{"n_layer": 8, "d_model": 224, "n_experts": 24, "experts_per_token": 2, "d_expert": 192, "d_shared_expert": 192, "activation": "gelu", "moe_layers": [0, 1, 2, 3, 4, 5, 6, 7], "router_score": "softmax", "normalize_top_k": false, "routed_scale": 5.43, "balance_loss": 0.00244, "balance_bias": false, "init_std_router": 0.0232, "lr_router": 0.00105, "n_head": 4, "n_kv_head": 4, "head_dim": 64, "vocab_size": 2048, "norm": "layernorm", "norm_place": "pre", "norm_eps": 1e-06, "positions": "learned", "qk_norm": true, "attn_scale": 0.125, "tie_embeddings": true, "parallel_block": true, "init": "uniform", "init_std_qkv": 0.0273, "init_std_o": 0.0, "init_std_up": 0.0273, "init_std_down": 0.0, "optimizer": "soap_variant", "lr": 0.00393, "beta1": 0.95, "beta2": 0.98, "weight_decay": 0.07, "lr_head": 0.00535, "warmup_steps": 50, "schedule": "wsd", "decay_fraction": 1.0, "decay_shape": "square", "final_lr_fraction": 0.1, "batch_tokens": 32768, "seq_len": 1024, "doc_mask": true, "train_tokens": 306000000, "steps": 9339, "dataset": "wikipedia_en"}
Below are experts of layer 4 (counted from 0) of a mixture-of-experts language model. Rows are named router (the router's row for the expert), up (a neuron's input weights, with its number) and show model dimensions 0-223. Each number is 50 + 10 x the weight over its row's rms, rounded and kept within 0 to 99.
After each expert's rows: "mostly gets" lists some tokens that are sent to it at least half of the time. This comes from a sample of Wikipedia text that the model never trained on.

# expert 9
router:41 36 42 43 42 51 30 52 48 36 53 53 44 45 29 49 64 56 43 54 54 49 41 47 52 67 60 51 49 49 47 45 47 45 60 58 53 42 61 45 30 52 35 56 43 53 45 42 49 67 60 55 49 54 53 47 69 49 44 63 43 52 51 54 57 46 55 43 62 41 36 43 66 43 42 36 50 80 55 58 45 59 47 54 67 62 43 48 51 64 49 47 29 38 55 54 38 69 41 58 54 57 49 57 50 67 49 46 64 42 60 56 39 42 53 61 61 46 48 74 50 36 50 49 47 45 60 46 62 45 68 37 58 49 56 62 40 60 39 45 47 46 50 51 32 62 47 41 59 61 37 56 70 44 56 56 64 46 46 42 65 45 48 17 48 53 50 48 57 28 36 54 57 33 51 58 42 28 45 45 55 61 71 53 47 57 55 58 52 55 62 46 61 31 37 53 33 44 42 57 34 62 31 43 48 44 48 67 49 54 35 64 48 38 64 61 30 54 62 39 49 55 40 33
up0:54 39 40 44 47 53 45 68 59 45 38 50 42 60 73 34 56 51 61 53 47 44 66 63 54 70 73 44 41 40 62 46 54 45 51 55 47 42 49 63 41 48 50 24 58 56 38 62 47 52 36 43 50 43 46 54 58 61 63 44 54 49 48 62 50 42 59 47 44 51 59 40 33 52 64 54 42 43 41 37 33 52 42 37 48 68 42 60 53 61 66 74 49 45 66 46 45 35 43 33 49 44 65 33 43 36 46 72 35 66 59 52 44 50 48 35 45 61 49 47 52 37 42 44 52 69 53 51 47 47 45 36 64 63 48 50 35 59 48 58 54 61 48 55 44 70 25 46 48 47 50 60 47 57 49 65 60 55 48 42 66 28 35 45 52 55 37 53 53 24 58 60 54 37 53 49 51 43 52 44 58 46 42 47 47 40 66 38 38 51 65 41 55 55 36 45 61 70 49 53 44 46 43 52 42 41 52 47 45 43 60 50 73 50 62 61 51 34 59 57 32 34 39 44
mostly gets: "mo", "cur", "ite", "mit", "if", "ular"

# expert 6
router:44 43 63 49 45 48 33 54 40 50 44 49 46 54 53 51 44 55 54 50 59 65 52 41 53 44 59 44 47 55 57 48 38 48 42 51 39 62 77 55 70 32 45 52 55 55 55 62 50 47 40 40 41 33 47 44 40 59 47 46 55 55 40 56 42 40 49 47 55 44 44 64 54 40 54 44 45 39 63 40 70 62 62 60 43 43 46 49 55 37 36 47 47 54 44 39 62 38 57 47 43 51 47 53 45 60 97 62 54 34 54 57 41 47 46 51 54 46 50 50 44 43 49 63 43 60 52 57 39 63 54 59 53 53 55 49 27 39 33 52 40 46 52 65 21 56 78 50 43 43 52 54 66 42 55 45 34 61 42 59 50 47 44 21 50 46 58 50 58 38 50 45 53 61 31 57 56 73 37 51 55 47 41 58 51 49 44 37 49 37 43 45 47 79 78 34 51 33 63 44 53 50 33 52 46 63 50 47 43 49 44 39 49 46 42 47 55 60 40 57 51 54 51 69
up14:50 56 55 50 56 60 52 42 67 48 48 64 53 50 52 64 58 65 37 38 33 49 54 59 46 47 59 51 48 58 51 41 51 42 55 57 44 44 50 59 45 47 60 56 47 45 44 53 58 39 42 27 52 39 61 43 39 42 56 38 44 41 44 55 44 43 65 69 34 26 50 22 60 56 52 57 33 64 32 38 53 48 42 51 49 48 57 59 56 54 47 70 58 49 47 47 51 42 51 38 43 50 40 54 59 62 45 73 59 52 68 72 32 53 42 29 40 41 61 60 44 35 52 67 62 62 26 40 54 28 62 53 53 44 60 34 53 46 61 55 46 57 59 50 59 58 41 44 59 35 56 42 43 45 50 25 58 47 37 45 72 39 55 53 55 49 77 47 41 56 53 57 53 56 59 43 49 36 50 49 55 44 46 64 51 65 65 54 51 56 57 48 57 49 55 73 47 41 40 58 48 51 46 47 58 50 46 27 61 45 42 50 42 51 43 41 48 58 47 28 67 53 29 61
mostly gets: " S", "S", "s", "R", "6", " H"

# expert 18
router:49 46 53 49 62 52 45 36 65 60 43 61 51 40 51 47 38 48 56 53 57 44 49 40 46 46 64 63 55 34 36 55 56 48 32 47 52 53 69 41 68 34 56 34 63 55 55 37 49 45 62 34 55 54 44 33 57 67 45 51 54 52 52 45 45 48 58 51 37 59 45 53 65 52 55 38 41 64 48 70 55 14 43 43 43 55 45 39 60 66 52 44 48 58 24 43 46 56 42 48 51 62 52 41 52 66 51 59 44 64 52 51 66 44 53 43 44 46 48 40 44 52 48 55 49 55 37 48 38 50 40 56 60 50 54 41 36 63 53 46 62 51 43 68 36 57 52 29 49 46 37 54 64 40 59 46 43 53 63 49 51 52 60 28 38 43 58 55 53 71 42 31 42 42 62 57 63 50 61 57 37 68 48 53 60 43 54 77 29 46 46 67 35 42 44 51 61 40 33 58 57 63 57 56 46 61 57 42 45 37 59 43 57 51 45 51 20 46 46 61 49 69 50 63
up4:52 54 46 57 47 56 45 50 45 53 69 62 59 40 53 42 52 39 40 52 48 42 75 43 74 48 46 57 42 53 48 53 44 52 33 51 56 48 53 44 55 40 50 53 46 54 42 64 41 52 37 62 50 53 32 46 48 69 61 54 64 54 63 67 59 37 50 47 51 58 30 51 37 43 41 46 51 49 50 43 42 44 45 58 44 55 58 49 43 49 59 52 61 54 45 60 40 71 49 59 54 47 53 49 51 57 58 50 44 44 53 62 52 46 28 29 28 54 48 51 57 45 54 50 45 51 69 34 75 54 60 49 61 51 46 44 47 36 24 55 56 42 48 47 30 38 48 42 42 45 54 53 69 27 71 41 33 46 44 44 58 62 57 64 46 63 46 34 63 66 52 39 51 58 42 80 38 65 53 27 42 51 65 46 55 50 78 51 47 48 61 39 51 50 50 53 38 54 47 47 45 41 43 59 59 55 46 70 59 56 48 68 37 59 51 71 62 53 45 64 47 62 39 56
mostly gets: "na", "ia", "ina", " York", "ana", "ka"

# expert 2
router:49 39 62 46 40 49 33 40 42 47 45 51 54 51 51 47 40 60 57 49 61 65 57 42 53 47 53 44 54 59 53 52 42 48 43 50 36 62 70 53 77 29 42 46 57 56 60 61 55 51 43 46 52 41 49 49 38 56 53 43 58 48 42 62 45 38 50 49 49 46 41 64 57 39 54 44 44 45 67 47 66 60 68 62 46 43 46 47 53 45 34 44 40 57 48 33 66 40 59 53 44 55 45 54 55 55 92 62 60 32 53 60 42 56 48 53 57 41 46 36 41 37 47 65 39 57 49 58 40 66 49 56 54 51 55 46 31 50 38 50 43 52 52 66 27 55 77 51 44 44 54 50 65 46 67 45 36 59 43 52 43 39 46 18 51 42 55 50 58 44 57 44 54 58 21 55 59 66 41 53 53 48 43 57 56 43 45 37 55 37 40 43 45 72 77 35 56 38 57 46 58 55 33 50 43 66 55 53 46 56 38 39 51 45 46 47 59 58 42 62 50 62 42 65
up9:49 66 40 62 60 46 66 58 53 67 46 62 57 48 48 54 63 63 68 55 37 49 53 64 61 43 29 49 52 55 65 63 61 48 51 41 65 36 30 50 43 41 40 39 49 39 60 45 63 55 69 47 70 30 53 41 46 50 49 36 45 54 46 43 42 35 50 43 51 46 53 65 46 65 54 50 66 45 56 38 56 38 46 46 59 48 53 48 51 48 52 62 43 38 37 41 44 64 70 38 52 61 39 54 55 43 56 52 40 50 76 50 40 45 36 46 66 53 30 55 44 40 49 41 59 36 44 47 63 46 42 62 75 48 31 60 54 46 57 57 68 52 55 50 49 67 64 50 56 59 60 53 42 22 50 58 51 46 51 57 42 46 26 48 41 43 39 56 65 46 45 47 56 72 53 43 33 51 39 48 60 43 57 35 52 57 44 30 60 41 54 61 66 44 40 48 42 53 62 49 44 62 56 55 55 50 52 46 49 71 41 51 43 42 59 73 57 46 39 64 40 50 54 56
mostly gets: " Har", " Ko", " Ja", " H", " Ya", " Tom"

# expert 17
router:61 49 47 57 58 42 37 51 48 35 49 66 40 49 41 70 62 64 43 42 62 60 53 47 50 44 73 61 58 52 47 52 42 56 57 52 56 76 55 47 45 55 71 51 40 44 61 51 43 57 44 71 45 48 43 52 57 36 59 63 46 52 57 60 39 31 51 44 49 32 55 49 66 41 60 54 57 66 58 25 72 55 54 26 52 48 54 58 52 46 72 53 44 51 44 38 41 47 63 44 48 59 48 48 43 64 61 48 34 36 45 52 44 43 56 50 51 65 49 36 42 51 40 39 44 32 56 54 43 61 69 61 39 46 59 52 52 44 38 60 48 51 46 52 41 56 54 48 47 46 63 49 51 45 35 32 72 46 56 41 35 36 34 57 59 55 41 43 61 57 52 66 44 35 53 30 40 30 43 42 51 38 53 54 59 64 51 59 40 60 42 57 45 61 54 41 62 38 41 55 51 54 47 51 46 49 71 27 55 51 42 62 54 36 28 61 64 55 53 45 43 47 42 66
up0:48 45 47 39 50 43 47 35 46 64 31 38 49 39 49 60 67 57 41 46 46 65 58 74 33 47 60 62 59 50 71 45 46 49 54 57 36 49 52 57 36 61 49 41 43 40 35 46 40 59 54 64 52 56 56 63 57 28 58 41 48 46 53 64 47 59 54 65 31 54 58 45 59 43 44 54 46 61 38 53 56 58 49 51 80 41 45 58 52 51 57 42 65 66 50 45 54 46 53 58 46 44 50 33 29 63 51 49 34 41 61 52 59 43 60 61 48 47 57 38 46 53 52 43 36 61 32 59 50 52 67 42 65 69 40 40 42 53 48 54 55 51 35 45 37 64 68 57 56 50 48 45 51 56 48 47 58 50 52 64 47 42 26 49 32 54 44 39 61 59 46 37 54 54 52 61 41 59 57 46 47 43 59 61 41 27 63 54 54 54 41 46 51 32 62 63 27 54 60 46 44 54 46 53 64 52 51 38 55 70 62 43 56 37 28 50 34 62 40 53 38 39 62 70
mostly gets: "re", "ci", " di", "di", " Di", "pe"

# expert 21
router:57 58 37 51 49 40 61 48 39 60 65 58 33 59 33 41 45 53 52 50 69 46 37 62 53 64 49 61 50 49 42 51 26 52 61 55 37 62 29 59 67 56 61 51 33 69 17 51 47 25 44 42 51 66 49 48 53 51 56 64 51 63 42 55 53 54 55 53 52 52 50 56 56 36 47 62 53 63 55 46 41 36 44 51 49 54 57 53 50 56 57 40 54 47 61 39 57 50 63 52 54 39 40 64 45 58 68 48 42 44 52 42 42 75 44 51 50 45 42 61 43 39 49 41 50 31 59 45 29 59 54 48 53 55 51 56 52 29 62 47 43 38 40 49 69 59 28 70 55 35 54 56 54 51 51 52 46 54 46 57 39 60 43 34 58 53 40 47 59 51 40 60 44 37 41 75 57 27 43 50 42 48 54 37 51 51 48 33 59 49 48 49 53 68 60 45 58 46 41 50 54 54 68 38 40 25 52 52 57 64 61 46 51 21 34 48 48 56 53 53 48 46 50 58
up8:52 62 43 60 47 44 46 39 49 49 34 60 59 44 51 54 28 59 56 37 54 45 36 53 34 43 66 55 39 40 64 39 47 48 46 58 65 46 50 51 47 83 43 29 66 57 35 49 73 52 39 47 56 56 49 54 51 48 52 37 65 51 51 47 55 48 49 35 45 55 66 54 63 34 60 40 57 39 50 54 54 63 49 38 49 52 43 40 43 42 48 55 37 61 47 50 41 38 44 52 22 39 53 41 52 57 48 39 58 54 41 55 38 28 58 59 52 36 52 48 64 58 43 66 43 59 56 35 57 48 38 53 46 56 49 55 45 33 54 61 30 37 54 29 79 45 59 54 39 45 53 34 58 62 28 56 56 36 44 68 40 59 58 58 53 44 42 45 62 40 35 46 54 48 51 43 48 49 43 51 70 32 70 54 44 46 42 56 62 45 60 39 59 37 45 53 52 55 51 43 48 54 55 56 50 42 52 50 47 41 58 54 61 35 43 51 50 70 53 38 70 30 35 52
mostly gets: " se", " La", " di", " m", " mo", " lo"

# expert 0
router:54 54 60 42 47 46 58 45 52 46 62 61 44 37 61 59 37 42 43 48 54 55 48 40 58 54 34 58 53 58 58 48 40 52 40 45 51 59 48 54 54 63 44 41 56 43 55 35 42 43 40 45 38 41 44 29 42 50 47 42 56 51 41 52 45 42 55 59 59 35 60 52 55 42 48 58 40 78 60 53 32 52 69 53 35 38 55 52 41 15 36 43 43 56 42 66 51 39 36 47 47 44 44 49 47 44 53 43 62 64 52 58 49 34 56 34 51 56 51 42 33 55 52 64 48 76 57 48 68 51 46 51 49 46 59 40 52 59 54 40 38 33 48 63 54 60 59 74 59 36 65 39 54 59 52 47 37 48 40 62 56 66 34 81 47 49 53 48 35 55 52 42 48 30 69 43 42 60 56 47 68 37 42 45 58 43 60 45 69 38 61 52 47 44 67 55 59 58 65 57 33 53 40 38 59 71 53 37 42 60 56 43 64 68 39 47 50 52 60 50 46 51 54 46
up14:36 47 56 69 33 37 53 31 52 38 67 42 40 59 63 54 37 34 47 37 56 31 69 48 84 49 50 47 47 55 47 24 45 70 62 53 46 59 32 51 65 55 38 28 67 36 61 57 55 50 53 57 43 57 52 43 31 48 55 53 57 47 51 69 58 46 54 42 57 38 54 61 54 58 55 72 58 66 54 45 41 61 51 56 49 44 44 43 46 44 54 45 57 40 44 30 45 50 59 50 39 57 49 47 66 44 41 55 63 45 51 54 54 56 51 39 62 52 46 52 47 36 47 57 51 53 56 50 50 53 52 43 48 51 25 78 38 48 40 42 37 49 34 44 45 39 37 38 52 31 42 53 50 41 65 59 38 47 44 63 53 47 67 53 55 53 44 52 41 54 54 53 47 51 61 78 57 39 53 38 55 27 57 42 66 48 41 51 49 57 66 37 49 44 38 45 60 50 54 61 33 34 58 42 39 40 53 49 51 57 47 43 60 58 49 48 32 52 47 44 45 48 44 61
mostly gets: "b", " U", " T", " F", " D", " A"